From a checkpoint of a small mixture-of-experts model trained on Wikipedia.
Experts: 32 experts in each of 12 layers, 64 SwiGLU neurons an expert, 1 pick a token, a sigmoid router.
Training: a variant of SOAP for the experts, 324M tokens, 4944 steps.
Below are experts of layer 3 (counted from 0) of a mixture-of-experts language model. Rows are named router (the router's row for the expert), gate (a neuron's input weights, with its number), up (a neuron's input weights, with its number) and show model dimensions 0-95. Each number is 128 + 24 x the weight over its row's rms, rounded and kept within 0 to 255. Numbers have three digits each.
After each expert's rows: a language model's description of what the expert responds to. This comes from a sample of Wikipedia text that the model never trained on.

# expert 20
router:122144067144156150110129096147090128160128107153118141070123121125105094129090137132135112158159115143124173154129134156108132128130175109158105104113115125091117137125139111169126145170102080105119116124106166165150136155106111140090107135094150136089110116142097123134104140170170133124
gate0:149147117111114119146149145099093130121113153140148135112139093142099127167117125112116149088081074151119115173109110139070102157153107105132142103171140088114118104137098130138179110155160164122089118124127126146136119118162194145152167124150134096137146148137134114119127118112119091140
up0:168105105117127136150130140164105156155150130154115064167120105135114153131138117135130138141155139159132152062165154095164106114137133140136151168128119125122121148161165134112068125100074129133147145120095148109122166178100092135131133089134117126134124105148126152109130123120156154102
It responds to: Headings and -ic/-al pieces. Section heading markers == and ===, table pipes and line ends, word-final pieces like -ic, -al, and title words National, State.

# expert 30
router:121119093154133156107162109146095081135113159120100106109144163132120115085104124100150113134140132121105116193101098123146127138095140100115171139121111116071125142170141133123144153150145111104127133108108180129126118124097144108094087145108095145095098165126148132073119147158132138137
gate0:150137147129138151113149104158129117084132132123116131118129169104135153153113174099119147087135150131126136089126151127128136100156123129169142192099128118099125177119126167139110162148158133131183120114084129087139139154134159069133117145138117152139155110167133116101116177110121091130
up0:115128126130154128128124123178051132178078117126135115119147114141140132131142175096153141141142139120160119136159113148123131135110144118160109133103132151111135167089136117071118147111135100106143126128118152123162163085172155146080168135143114106149125101133148151164145088150130131160
It responds to: Vowel-plus-p fragments. Two-letter pieces such as op, ap, ip, up inside foreign names like Dopfer, Dugopolje, the digit 1 starting numbers, and non-Latin script bytes.

# expert 0
router:123111044139149181066132120158117109145109103164088162104137126179102098093098096095166115157125138135108137160162135137130117143120164107138156118104078102122158133151130129128155140137110133126148106108108161115133127159123115127119132128085133143114120150142115135107112138146157120113
gate0:117134138128109127153145114087194147107126148134139142117151136144111112123166082176136151140116109103133151105104163113169129143135126147138144129123147139128116105099091125114137123144167154090132082120136135155144120134110195130140115164100108120112122127183093058141129153125166106136
up0:107108134096097160127106142147164137114141140110124107142144139101108143091102103139159165117084128113157147109133088108174182165201119100128148120120113158167137112171120155153150148116132118151152148092122135150138109117160122146160111116131128103074150133134124107106104112103133106105
It responds to: Commas, digits, table pipes. Commas after dates or places, the preposition in, digits inside numbers, and table pipes, plus the word piece pl in simplicity, simplify.

# expert 26
router:089134109109090089082141162145142130150092114151133147123152138124116080100119123099155115162101122143129116145143132143154093122139105138135119140123102064115110149112150118205139132103136141167151101096116109158122139143138122154102122137109132111129127131135162136098076132188153096119
gate0:137109125115081151126156103104168129115155113105143143138147130152114093130098110181126169170115084095152100097155096156153152175124133140132109131115115163170080141150131103141122116145119144132138120156146134136099160147140116104064131143131163132115133115096120101142118089091136148150
up0:129111143142074130140159122123130129113129131098118152161172121129110111149094108155144150159102102105159105141121108158140147190118149125135105128111112155152056133156098099122118132153127136134111113168154146119102142134142138106057155168107157109101153105104116115116117103098163135122
It responds to: Digits in numbers. Single digits inside longer numbers, especially the final digit of years, coordinates, vote counts and citations, such as 197-0, 79.91694-4.

# expert 13
router:139092119126127162102115142130117132144135153139128117131134133156126101093150117075143089118154105179104152155139095143133117161115113125123167143083133136129178121155105123124129126145109092154154116136076175136159143116151121160116161120090128139139147099136177097142137162136171159081
gate0:140132073147190147162096156129154120094132148135136109097114150161117143131116131107121190129098101121153126132126084106145132114130105132177105158117081144129115150154104130119158145132106135158121119089158102097161152127128126102116113122103082122104134122129119081118141102152166099160
up0:138123174115125157106186145130148122141133153118162130106156143174157150118105114150117144158129140133202089083179154104121115120113173097157151114138138148122083127141131113139111112131119100076119114157115103122111124107140119131111135110124150112137150106134099098149164153128117076138
It responds to: Table pipes, -e endings. Table cell pipes starting new rows, and word-final pieces ending in e, such as Ligue, Chuckie, que, canoe.

# expert 6
router:127067102123137130134139147156112136162143111122057174115106168181129091134152111161148098130125143145135111130135146112105097127148147087108126135106100114140117111162137098110159137166149124116172138124083154123101137133096099111122162144097106126098153160098112145130111129148167140136
gate0:126144137142145159119139154158150104160146087143087144121127198152145127140076103155131085154114128144143135115128107098140117144089103115105144131160133140106194132142113088127120143142124158142163120158163178122123163138141115114116117120122095120102125130116171100151133166146161147156
up0:112139117153152121092114123117140137135049165095105121136132109072123113071134163131124156159115151110125156122121147180140058134175111108142099129096129109150151139088104155126128120113132119133121136125119082105154138102124136127145160132138133121131098099161095153108114122123099145130
It responds to: Capitalized proper-name words. Capitalized words inside proper names and dates, such as March, World, American, Air, League, plus the piece ass in ambassadors, grass.

# expert 25
router:084093100125142126113149102134099110138145106150118140123133197123135134136165129147097146129101116127122143178115141119086116129140109103160122143091109129158120129156113137111129148117143161138171077109104132084149132122165133117088094156098108160152104157182113145135099144167101153117
gate0:166146147162122088132114121131168127109148136142075189135130151114139126147133137140144096092112144170094182105162150146137096151149137127119107143155105146131148118120124133131127121125102167133120062109154097118124085105173120133160108143129155091094136096129142138113139123166157101139
up0:105111124149145122101112113169099143147156145114128125121122135125084147122170160134112118142124187186075115097078146142129096120144103181091137110122109112116127152130154113103143119128158166119106101132152112091096134139149157159116108122126110071100111107135098148110124149161113114138
It responds to: Zeros and nines in numbers. Middle digits 0 and 9 inside years and figures, like 2-0-01 and 1-9-89, plus words such as rep and hundred.

# expert 9
router:116118089167143122086158068125108108157104117140099141105082125142148105103132075147135145179110139122098106189166115125116159131105158142148180131139111106119112159149132108115116137094125152108147132101124152137130158138134101140147142133127152152147097127107113121134092114147117136070
gate0:080109118100118074143110130110160116101133117100160119162171098128145127118128110117147146151136172079111167092150114144109148106109120109118111106132095116152104099134125125161111142097109145139130133095120172152150151125123091122133111071120127149120117161109197105150109135121163117104
up0:124133137105130077136112132094106185154170137150180117130149124093151100107106095112174131144078138146110161142148128123121135115081076131108108129143126113141093154178092102144120132153130149093114118110127135161142118161116101128121115119151075136127104187121140113132114114137119122134
It responds to: Prepositions and such. Prepositions, that and such right after verbs or nouns in running prose, such as named in, due to, players such as.

# expert 5
router:107102093136148149090128129143159066127117117154133153103150115096098087107125084108143123120123086148144095121107127130094128159123181120134114099102097155116148124120123142144147139154157092135138076094136155138113113143114134132154108157142085148084111115152130087148111149139176136104
gate0:143122121084136144161143118161116146142115085161140135134099119105133091114114079122179152137166164102085112153102126128138158126133116151135160118152155179151150117128150117079092156144161137111133090136125115125094178145129152152132143121077097133141142143128119138139117172105161130144
up0:132133178130140123140158100129139086140122110157118088160126122161124121094097104133125114112134132149112127116126096144162155090116154104163146099125114127148116119096162144104096109105138133102132138173115123120111138119125133164141175155080102115165168197167138146125105112091177127129
It responds to: Mid-word consonant pieces. Single-letter or short pieces inside foreign or uncommon names after a first letter, such as K-r-ishna, Guer-r-ero, By-z-antine, Sefer-ov-ic.

# expert 12
router:126146091154138161120147151143128055136137106178126131105164111186096093117092095088136124143129131146126151144135162134117138131159140104143121106076143111123167160140118126118091127150113138159134100116108135141149116160127101095072123126090145102148148124150107123120121128147170157118
gate0:111137124141162106125164175155109090129117126115129177123085122145100110146109151105149133146121103146139146161098193164132110095099158143150124136127169146095099144142094142132101136120180067146166107155101149156145113143127145134118149098150116125148105131153110114132127130117172111116
up0:170129176143124129124111147122095148164139134102127092160109177126095159129151102098131131173139116180097100115152138167131102146105102157113116165125102114138117118089152158164118118139109122077159124096141144104123153138123082157158106116127119130158130126108083122108106128149125167112
It responds to: Past auxiliaries in biographies. Verbs was, were, been, had after a subject in biographical text, plus val in Chevalier and infobox labels like Directed.

# expert 3
router:121149093105146129121127091163156109133171145135141159101144125126107124085105085084152095132150146120132118132158146118127095192161154068131130149088135131119106108141133155171131116119124142136135094088126111122128125129102154105076100145104152119144118132153117110064125152149135125150
gate0:109150157077113144131147127129074146136091140160125094129133110144158128159133106095117168087147089146120126167167157106102098147097133142163109096111131107117111157125089155102106116148126164118141135158116094130167164140113132123103158183130116134142093121151155136109164119104121120145
up0:152138134150139101127114118117197123102124124145148135107094124134121135126155151144115099163123129177118151134129099133121114164154134085122107126121119159147126110135118124139164158091106142143142155120146142118162091157133060149135103098143123143119172169098099100157137138174126182089
It responds to: Consonant fragments in names. Short consonant pieces inside foreign names and words, such as f in Hessischer Rundfunk, b in Brabham, plus is and or.

# expert 15
router:131114091143117116125116091121110103114100121138066178108142178138091111149092103135159087173128158126084169143163145124129141151117142126145149122141099142132174148132146098120129166107147120092156117112133171144119129135156147160098147147125155150136099115125169161111146145131153152110
gate0:131120124086144159148151103122138137153123124143103163057150160137116152117095161116180123119147106144165125162153126114112144141122146105157141136129142136155076135137128122093108134097124118100152147073130127144121155100118118142163154168111114152124118069133116099125167170126083127122
up0:093114128079134135081130087108119104119126148069157115114128070127135113105109130087073139112099140143123134129127125116143154133160164135133128166106116130144141114080123177147132138155102130168100113105130102149159152139132171158125126120126170083143098129147143113120130086156125146127
It responds to: Conjunctions and time nouns. Clause links and time nouns in narrative prose, such as but, after, when, where, years, season, career, plus sit in situate.

# expert 18
router:145140120122111158118132133122120125152080139165083175142102135177091106136124142127123128188098114136137165164152087136111132134137112145119165146123104108122130130122107088121152170123158121110137131101128172101100161152150102185078096122102124126153153165145124146130116118137160120106
gate0:099107120165149183174126104163109122114147121115148114138139125131091173114089116140135108082118110169149088136151147094109135148093116142115180145092131129148143123092117142124144142108130155134127098123111111118104147170131106131154115115151094143141107146167090145128133163109129196142
up0:097145118149103136149117113125134079146123096122153123090133210147124167142114128178109073143092101139130093130101123125105122100155132159146148141095112143148101118077153108164121108143137120148119136153091114124133143154128126133151117171121107129107129120162090127100114084154103146134
It responds to: Articles and numerals. Articles and counting words before a noun, such as a, an, first, two, one, other, most, as in rest for two weeks.

# expert 16
router:114166114103083161102132168172105138125115099133125139127114161183111132093158110105123120132137098159104138123148145178123099158151158125141136096084162100158129124105124125116146111148092129138158092089132113098109118125158127133082138146156103111089101110168127152119116153164132109113
gate0:134167145097113106095131112122138123137106147113123146110067098120097145145162110109130181132122127137154149152145175111142109163101152135122084125116109143116147110109123147095106169098124157108143100197121115095124107136170151105140176077128114141144140138151114143131109161095110137119
up0:080142150129145136159136147148105148185146097112099127115149130102122093147132149092156105128120126078136134118097117127114111104143114145133168093132150151131143132112129163156160149103160126122111101133174112129175080123109113156145117184143128120097124122102082112114135145125131082179
It responds to: Capital letter starts. Single capital letters beginning a name, title or line, often after a bracket, quote or line break, like James, Laxman, NRHP.

# expert 24
router:133153088128164163096112147169116067157126085149108142080106134140121136143136132099083154142130146110100140143173125127097107130101134130122123088113141124106133126125111123176130145149170156124125119094092139144148135167147128104108112113085141097086145165116135118094126157159128090140
gate0:101147122100099179087153113115123165159154156094161114128156129096096147142113141140121125119159125113121152163126109124150143101141148093154129124163107090127131109104080149137107115125111143132127080116131150161140163189086138140142125155125120144133101148090075086109117154117126147149
up0:168135122157126110175101150153122105096074136160085146127100150138143069129144145130127143120117131137091122077141109159102117160089089121113118151115146138151124107183168143150109132111151116133140165167119109122116087109126126157126150172102159098135164133148140134130128105122142116149
It responds to: Closing punctuation marks. Closing quotes, parentheses, commas, dashes and braces that end a title, name or aside, often in tables, such as Rosenblum", (2015),.

# expert 21
router:127114036135155177076128120154112105149110097168097166100144132173097101097095090089164120159126138132104130156163134146138123147121159106136152116103078094116157138158135133133159134148111129124149111115109151112139126158123119123112127135088137140110122143135116134115119129145155129115
gate0:107131113151089161158105129168108149104138171124078096109107120104168131127125088152146090118093114103110104152112116109164129107133130109117141116147107088166123139108122128075111159117160140129138143135153160088130175141115122149136175136093114125125132149086107171152140133153096103125
up0:131151117104157107119156163104137167100101148122113137083105130127095182105171116149169133125095130129102144129132139127128120132135119080189166117147098120157130112142112142111101135104161146128134152156130147052120104138137102119109142112119141118093109112140134120166136133106109100069
It responds to: Year digits in tables. Middle digits of years after 19 or 20, such as 1987, 2017, and table pipes in election and squad tables; also pl in simplicity.

# expert 31
router:123140072120134164105146144176098090120100140173099173103134111133107147077106089121173126166127122123119117146172144140129094145128155114132134132074132101098146124164117128136131108122133111151150119110075147130165116144149139106103164143073121148109125141163133157120108126127151128128
gate0:146136137138144128142105161125186149138123151151068123111117134133118115132159151112142137161121157126092150126117138122160148139120139141144147171112119098137117125124134133064125124131137124104107043168114102103117115114100084114144115161136152134125129113160118126111185144129172088168
up0:138142127136147160087131102106111148137105140127149121158125158160147134091145147185133161112130133157136139136160117092096137112120141175147125057097124137120133097160153158150143154142174128132145124121131131129108110164104180158125149105157126090133120135087096139160156144125100082132
It responds to: Name-start syllables. Opening syllables of proper names, often capitalized like T, John, An, Mar, Le, and the fragment ast, in lists and sports tables.

# expert 17
router:125125038149150170069138112140123115139121092161085167102143125177091103083109102089163115149123142116107150160151127149152122140118170090133152111111075100123141134155127133137136141139127152139147105115095160116141116158140115127110132122092142144115141145136113133125129139136148123113
gate0:141176130115110091155096116090149108142127097093124150127119107125125088127142114085095105128103121136132119135094101101107142120123109166111130171100136111126154147137072074123134153117146160150160143093116129163135127113123146115097136198130117155103140140144127156095110103155129167161
up0:152131112121145113138141147163156161118152142135118152155098068124131110127176131106149162146105136122108136131117115129129156111090073132086167139087104088120155130130108123144154126100112100146192113115139186103122157115133161128118134115167125151154107122159098141114123105139131155171
It responds to: Conjunctions and adverb endings. The word and, adverbs like also, not, then, now, the endings -ly, -ally, and word middles such as r-ush-ing, Cent-ury.

# expert 27
router:088106142152134110099141115122116067125147117167130127112097128163137133122126079128098104136095131159153115132116125185099103140125166104142154096098108080133150147127153117132101213137170136129132114120137151122140177150118149165139148130172121109102130118129160126121126132147124104121
gate0:120094159111155173130142143123179119121169132129135168165115128149112105115087113142126112123105123118131154135157156128122178109147113154126170109090121136135109101113165100142145111168149101139126105135086106111109128158161147138145061116169132136075103135140083128148114119137131122093
up0:155143114145090106108096127132091126106122141108085104145140133131151126139177157096150124142144126118115116095115103116118116124128143069151092130139152126162114147130112130086122135075111142125134159096171182113097120119105132093132192117068137118175116138140137097114132114138117135160
It responds to: Spaces before numbers. A lone space token after a pipe, semicolon or comma, right before a number in tables and date lists.

# expert 2
router:143127062107151176065153156157115115145124109151088136093136119177120110104128106103172118141125137121098147151140119147136113152114161101156140138095079071104164151142146118110139124149102140133162114109125165108126112125144140110137112143088109121106117119159106138097113127146133099104
gate0:112129127126095114142104137153171160105161168164106109119121094149099066074119132132139133160118136141155095128138086117130133134128124138139127114128153093118120126132191172121106132103145134130109095139122147139140132139069127124115137092188140097138122100179110148114119102117144102161
up0:159109129120139152131115140120158141114122103135131155172101109134125147184106126146134152185122121122114143108130133114177115145121112124109078104104160124099142135171118103159103135105166098121133130128116078102129112162155110122109154133098114089088069103112171091121098145099120139140
It responds to: Gen- word starts, separators. Capitalized or lowercase word-initial pieces like Gen, gen, Ge, Ivan, Niger, plus table pipes, hyphens, parentheses and paragraph breaks.

# expert 8
router:103122090159162125127141161118122129144153097136113159075157140126146124130100146093153127139120139124114159123122081198089127135149128132120126079154149101131164118102121120150144177125109152155124113126117155150097185120162150128156107182166119106125154128157141103124125139156141145140
gate0:097150150143118141150146152097145117153131135119129098088104118117121103167098126148159142111181136120169145152133113134112144118149110103108090169126133158106164129134165149170118123095172100127172114131118200139127098112149109171186108139160116131137102148141108120106155133139126128117
up0:091135138133080149169155128108122141123130119124110105079107122123150116152113119110178160090153114113178145108132129143134138134138099108104084173126127150113161120134159160181134127109169127129164099119113201155122113130156102156176112139134112137128110135149101114100154126147125111129
It responds to: Periods and colons. Sentence-ending periods, decimal points in table figures such as +5.2, initials such as John W., and list colons such as Cup: 2003.

# expert 22
router:127113083124129169094103148119108125100145099192112157113113134125087126108130091108151107184126138122122094117126117121123111182128138116172105101091098117145156125157105134117138115145105133112148101101088117116122124100140136109137124143119149150138136155185106137061143134165136101146
gate0:136117174156138125200130097139116121130128146145113112137139076183139115126125142139121141139142142105095126183147082145157115157103125148117102114133119175165093133163156166130159101147133151120119132117123139157110170107132106104118106142147138119145111098118112150080127159177132120155
up0:107153135132153176144114111146097136126112121134131130134117070122100136113139111156116112129097152108157113132139122142096133121136192135099120087159142167153166080133111110069128115128126100124132089148161131121145105124140145161146137152117091161113076099149148076144158159112127147135
It responds to: Consonant word onsets. Word-initial consonant pieces such as C, G, W, St, Ch, st starting lowercase words or names, like st-amps, w-ings, G-resham.

# expert 19
router:136132153152132102135107170116131125174134102171087191106085124141134113098126134113110136165131127124133116134154131122131156125157156126142121124067121125152170156130167120163154135139115156123164129115104124095137139185160105128149131197159146086112140102148110110124111154134117144120
gate0:150113153097107132150095135148179087108110121137125153179098105114113113116109138104150093146163157095165102171111104126129161099130173120144148132152182106127114152137115128126145154182128119136162123157127111128148185134152118111126114137128140159171116121125135149151166137156154099120
up0:129153091131066096134118140153142139121113122135109138143101120119105143115145128108158113106114136077145112102083141155122130120115141076091129178137125087136107161098110095156179135144098149123145132131153104136153166109138138145139165110082113136118145114105115117145116138136142079065
It responds to: Articles and pronouns. Articles and pronouns like the, The, he, his, it, which and possessive 's in narrative and biographical prose.

# expert 29
router:122124108133138161088136117123164141118114131154115147098143131156118068092102084109168100163123108113156091122157142122115121180138115101135125113150070085129115120125108131131154136151133160112178070141141156096093132141119134166162145162107122146147133110159098129133110124111112118145
gate0:125117104149124167130131109140160140115117123156149136100183115125136094155130126122132130090116101146132139160108138160144110154156141126156112165139142164077120143180101128134144096114168147150172119176137176104139133165115186116117135136142128154118094121156155111146173151149143156154
up0:122187103132157122085114108162159123104163145098140097131125181095123150117130156104139136101144156126168133143133153132142135159123182112123138159192136076113109130175120156112123135156146085091111130175134120128116107118146148139098144161123138145113137152121126129114129119170144130150
It responds to: Word-start and topic nouns. First pieces and nouns like d-uel, arch-ives, ant-iquity, and place or topic nouns such as station, song, music, school, -ville.

# expert 4
router:122119071093115167076112141129121117127104104162099162121155149152088116117097110087163124130117130138116092149149108145144115144140167089125189071132099137135163130159166117133139129146129111171136101111096179149116119153114148123117153113102133102108132131137116113115114139119168137135
gate0:158143123130134131151100137114116102137125126122135143138088155112135120143060110116106116120110098177178111138093112152114172187128109125112108114156149122110102127098146079148104133137109130172096172104104079162145099128126151113099117155113121151109134124119126128131128152065151122145
up0:122137168176160119118146125129140156142170125103103131140133106128150130129158149150131101130130151129087118133150132108131112156132091127148128196103150118104101130157113114096155118126125125114134091119171151120132110131171088120159187100093134127091123174104118127148060119138155129099
It responds to: Plural and -s endings. Word-final suffix pieces, mostly plural or verb -s endings like -s, -ers, -ings, -ions, in celebrities, Trustees, screenings, gets.

# expert 23
router:131091118130154141082134093107112119195094147168120157094153120143114096113136101095122125161115095106101154170131136122133155153134166084148145094091133114144117130140142138134167126129131132106162077098145125094104130169113171145156086116128097150133143122105129139113133123139162143114
gate0:120100140106111088131124170085120167150104103127136102114111123168176137156173107112155126133127106109153143165136137112117108151099142044137128131139107140092163180143116133128143104107144135137107095140130142109148109127151166135162130119137067138154100128101131133126124147139136095156
up0:126134087124135177119121100121116101108153135142114148161114114079101150108056133141107150152103172156123065077133111158176140121136139167144141095107113100130115110114134116120135127140106133118128137089097114151145116134140076103151096124131124142110120150131094159118120156130136153090
It responds to: Word-initial lowercase pieces. Opening pieces of lowercase words after the, a, and, such as r-ushed, r-hino, m-alt, cal-iphs, wh-oleness.

# expert 14
router:110136088142112173113138146173111147120123126141103174144135145137111135121118129111141127121147121122090106133167158186165081140143186092164191151094125114118140132172108124137100122127100122144170129131105153150149108150106127142121108155089131108129099124138125102134104120172156134106
gate0:168115141143119088126142141158170174092074128142087156148145100155130143151122118105101133121130130157098113101153138164102090102167107124135176096109133112113150170134119099156102143071110116143174149098126124144119147129118079146111135138118122100134138125122147115116145127155147086126
up0:079137125122155160093100135097116105162148126123156080154136153130104124108145122157157121105123154131139145161104101089119133102085152133135095153158127127171135086135158155103158089143142145092091079156135111093113106099116165114171147158110095140119142112136115125113109105132113141132
It responds to: Capital letters and abbreviations. Single capital letters and initialisms like A, E, I, U, U.S., UFC, the piece -ies in names, and information after Personal.

# expert 11
router:124127116138152108087155121114142141159114116102101161111138155186146136145127106106144112142136132152126142158148107097161076141092138110138183115135082132117143110168140105169174135107147119114122125135078151109080141154109116110150119118089124133149116165110110124096106139135190116117
gate0:103163126107134136123133114057122118130103095113102138082151192149175121160147161125160119134124122096134119128160134074104137147125170125129152143119128127114113133165158126111130150089121169131126066134140131132101149115134112174139114092116080134154120094154125141116142147112140112137
up0:111116169108111141131083172149120108162145131157163082097095111149106152104136112162054140099108118156166117156103117126124140111114131152114095118128125150133104144083122157107102093143129111083136119121150140131168134120104148137115134086111138119112123127123132177094135079133148148142
It responds to: Word-completing suffix pieces. Second or final pieces of words, such as t-issue, s-ulf, accept-ance, and taxonomy or astronomy words such as family, species, -idae, MPC.

# expert 10
router:087148112120148106087130111132097132118102103168111145136112166122140125099123139102142141145105102104107153180091126186111093153099108136133141120109115076103124140157162110117094140139142132132186107092135140138130140112105144103163110154108134161086128152126120137138128146178161086122
gate0:099137154136134137108149154146178110140103112143168137136153144140110136136167122169089100140137147117070136170151124123120148140136121112158118187121107129113140138104154157140150152130121118087101170110159149124155131161145133128112110129143160146106162131099168172120176125162081147115
up0:128125107100092135131148134109067172121126128114101121120123118136148125163097073151162137127140155127135142179102183137110103131117115120119121063155165115089145145105131130144138137143141179162161106100129109140107160131087145119145120148161137144150100114141109118122087109125148093149
It responds to: Leading digits in numbers. First digits 1–3 starting a number, especially minutes in coordinates like 39°24′, plus days, years and table figures.

# expert 1
router:131115083147153126103150110133154063108114139135144142054108129142092104123115109141142090123121107156105155139142117138098096160100159106113150151090102093114164168168135134149146131129154162123125118124128120120146119129156103154119153132117109143143111124100109099123140129207153137142
gate0:103116151117145139070108107136195138113138178136135149111118137122107142131142147133099125122115092167092180126118152169137131152170114137103105168113132087124145154087101127122111145133116161134130148158129123123111108102175118140134171151120082155181114102145110118130122138149119138100
up0:137103140112139136101137116090171105124124164130159136118157143102098113156139177106118090131126110167095150138145138135105119089115118094163086162120158124133137171089082105121132116129115158140144087143124117114133154105173135153159178099121111147136105109117086131118138146146101174108
It responds to: Short mid-word fragments. Short vowel-initial pieces inside names and longer words, such as im-ag-inable, Curt-is, arr-an-ged, plus capitalized starts like Ed-ge.

# expert 28
router:132147083172120142088138149107145083123106114149134124129117127149085075112107093104113130157079144120115160141126152119139085137117118131137142078156108105110160178126116102125111127138109121129115120135080150123134115143090091135128159110107135098140122147143159135128097190123152151083
gate0:159098143103120094125085125133147136167141100112130119099140126145137099168132108161145114141153122075089086144161078140139118136131111119135156109123126174123151154139136182165080136130119115124129096115096131102162149161112119137113152129107132088136116157085152165140161164125130112150
up0:173125145096117120115100132079129128180123132146092156115138139161140085157103104112158091149138119111077068111143147156098129104161121082130103151127138160091120137120151165179129151144133093155150135113100140131099139171148137116111148125149115121155094143122133113122147142145129097126
It responds to: Past tense and participles. Verb endings -ed, -ing, -ated and whole verbs like made, used, released, often after was or he, e.g. interrupted, married.

# expert 7
router:119140052141134136080131110135110132165148136190129136125137133154112105112089099083174102152127126118125142173155136160125141135132177112153142091126107108121160108158125092118177130153091118114151108153106177136148134122097144150110099127114160142114130132108149131141111131149144107136
gate0:125138188164158137108167115155105136147120172122091134157125082147170135140141088145151125150129104151121144106127139155136151120137127122137131165118182111143159123150157108109077103148153091109102065127110119138126135122087110114090141182107133105117163141138131132158136133137138127143
up0:171069115141090103148154141093130125103107161159097142132104168137120140134113144103144141083124099151097195088151149143137140166142096147153147123120131126142153146117128092137140107140113114134090145072099153128137124118083107109114155116154136141109147103102142148108135164159131135142
It responds to: Table symbols and spacing. Spaces, plus and minus signs, slashes and commas inside numbers in sports and election tables, plus the fragment it in names like Vitale.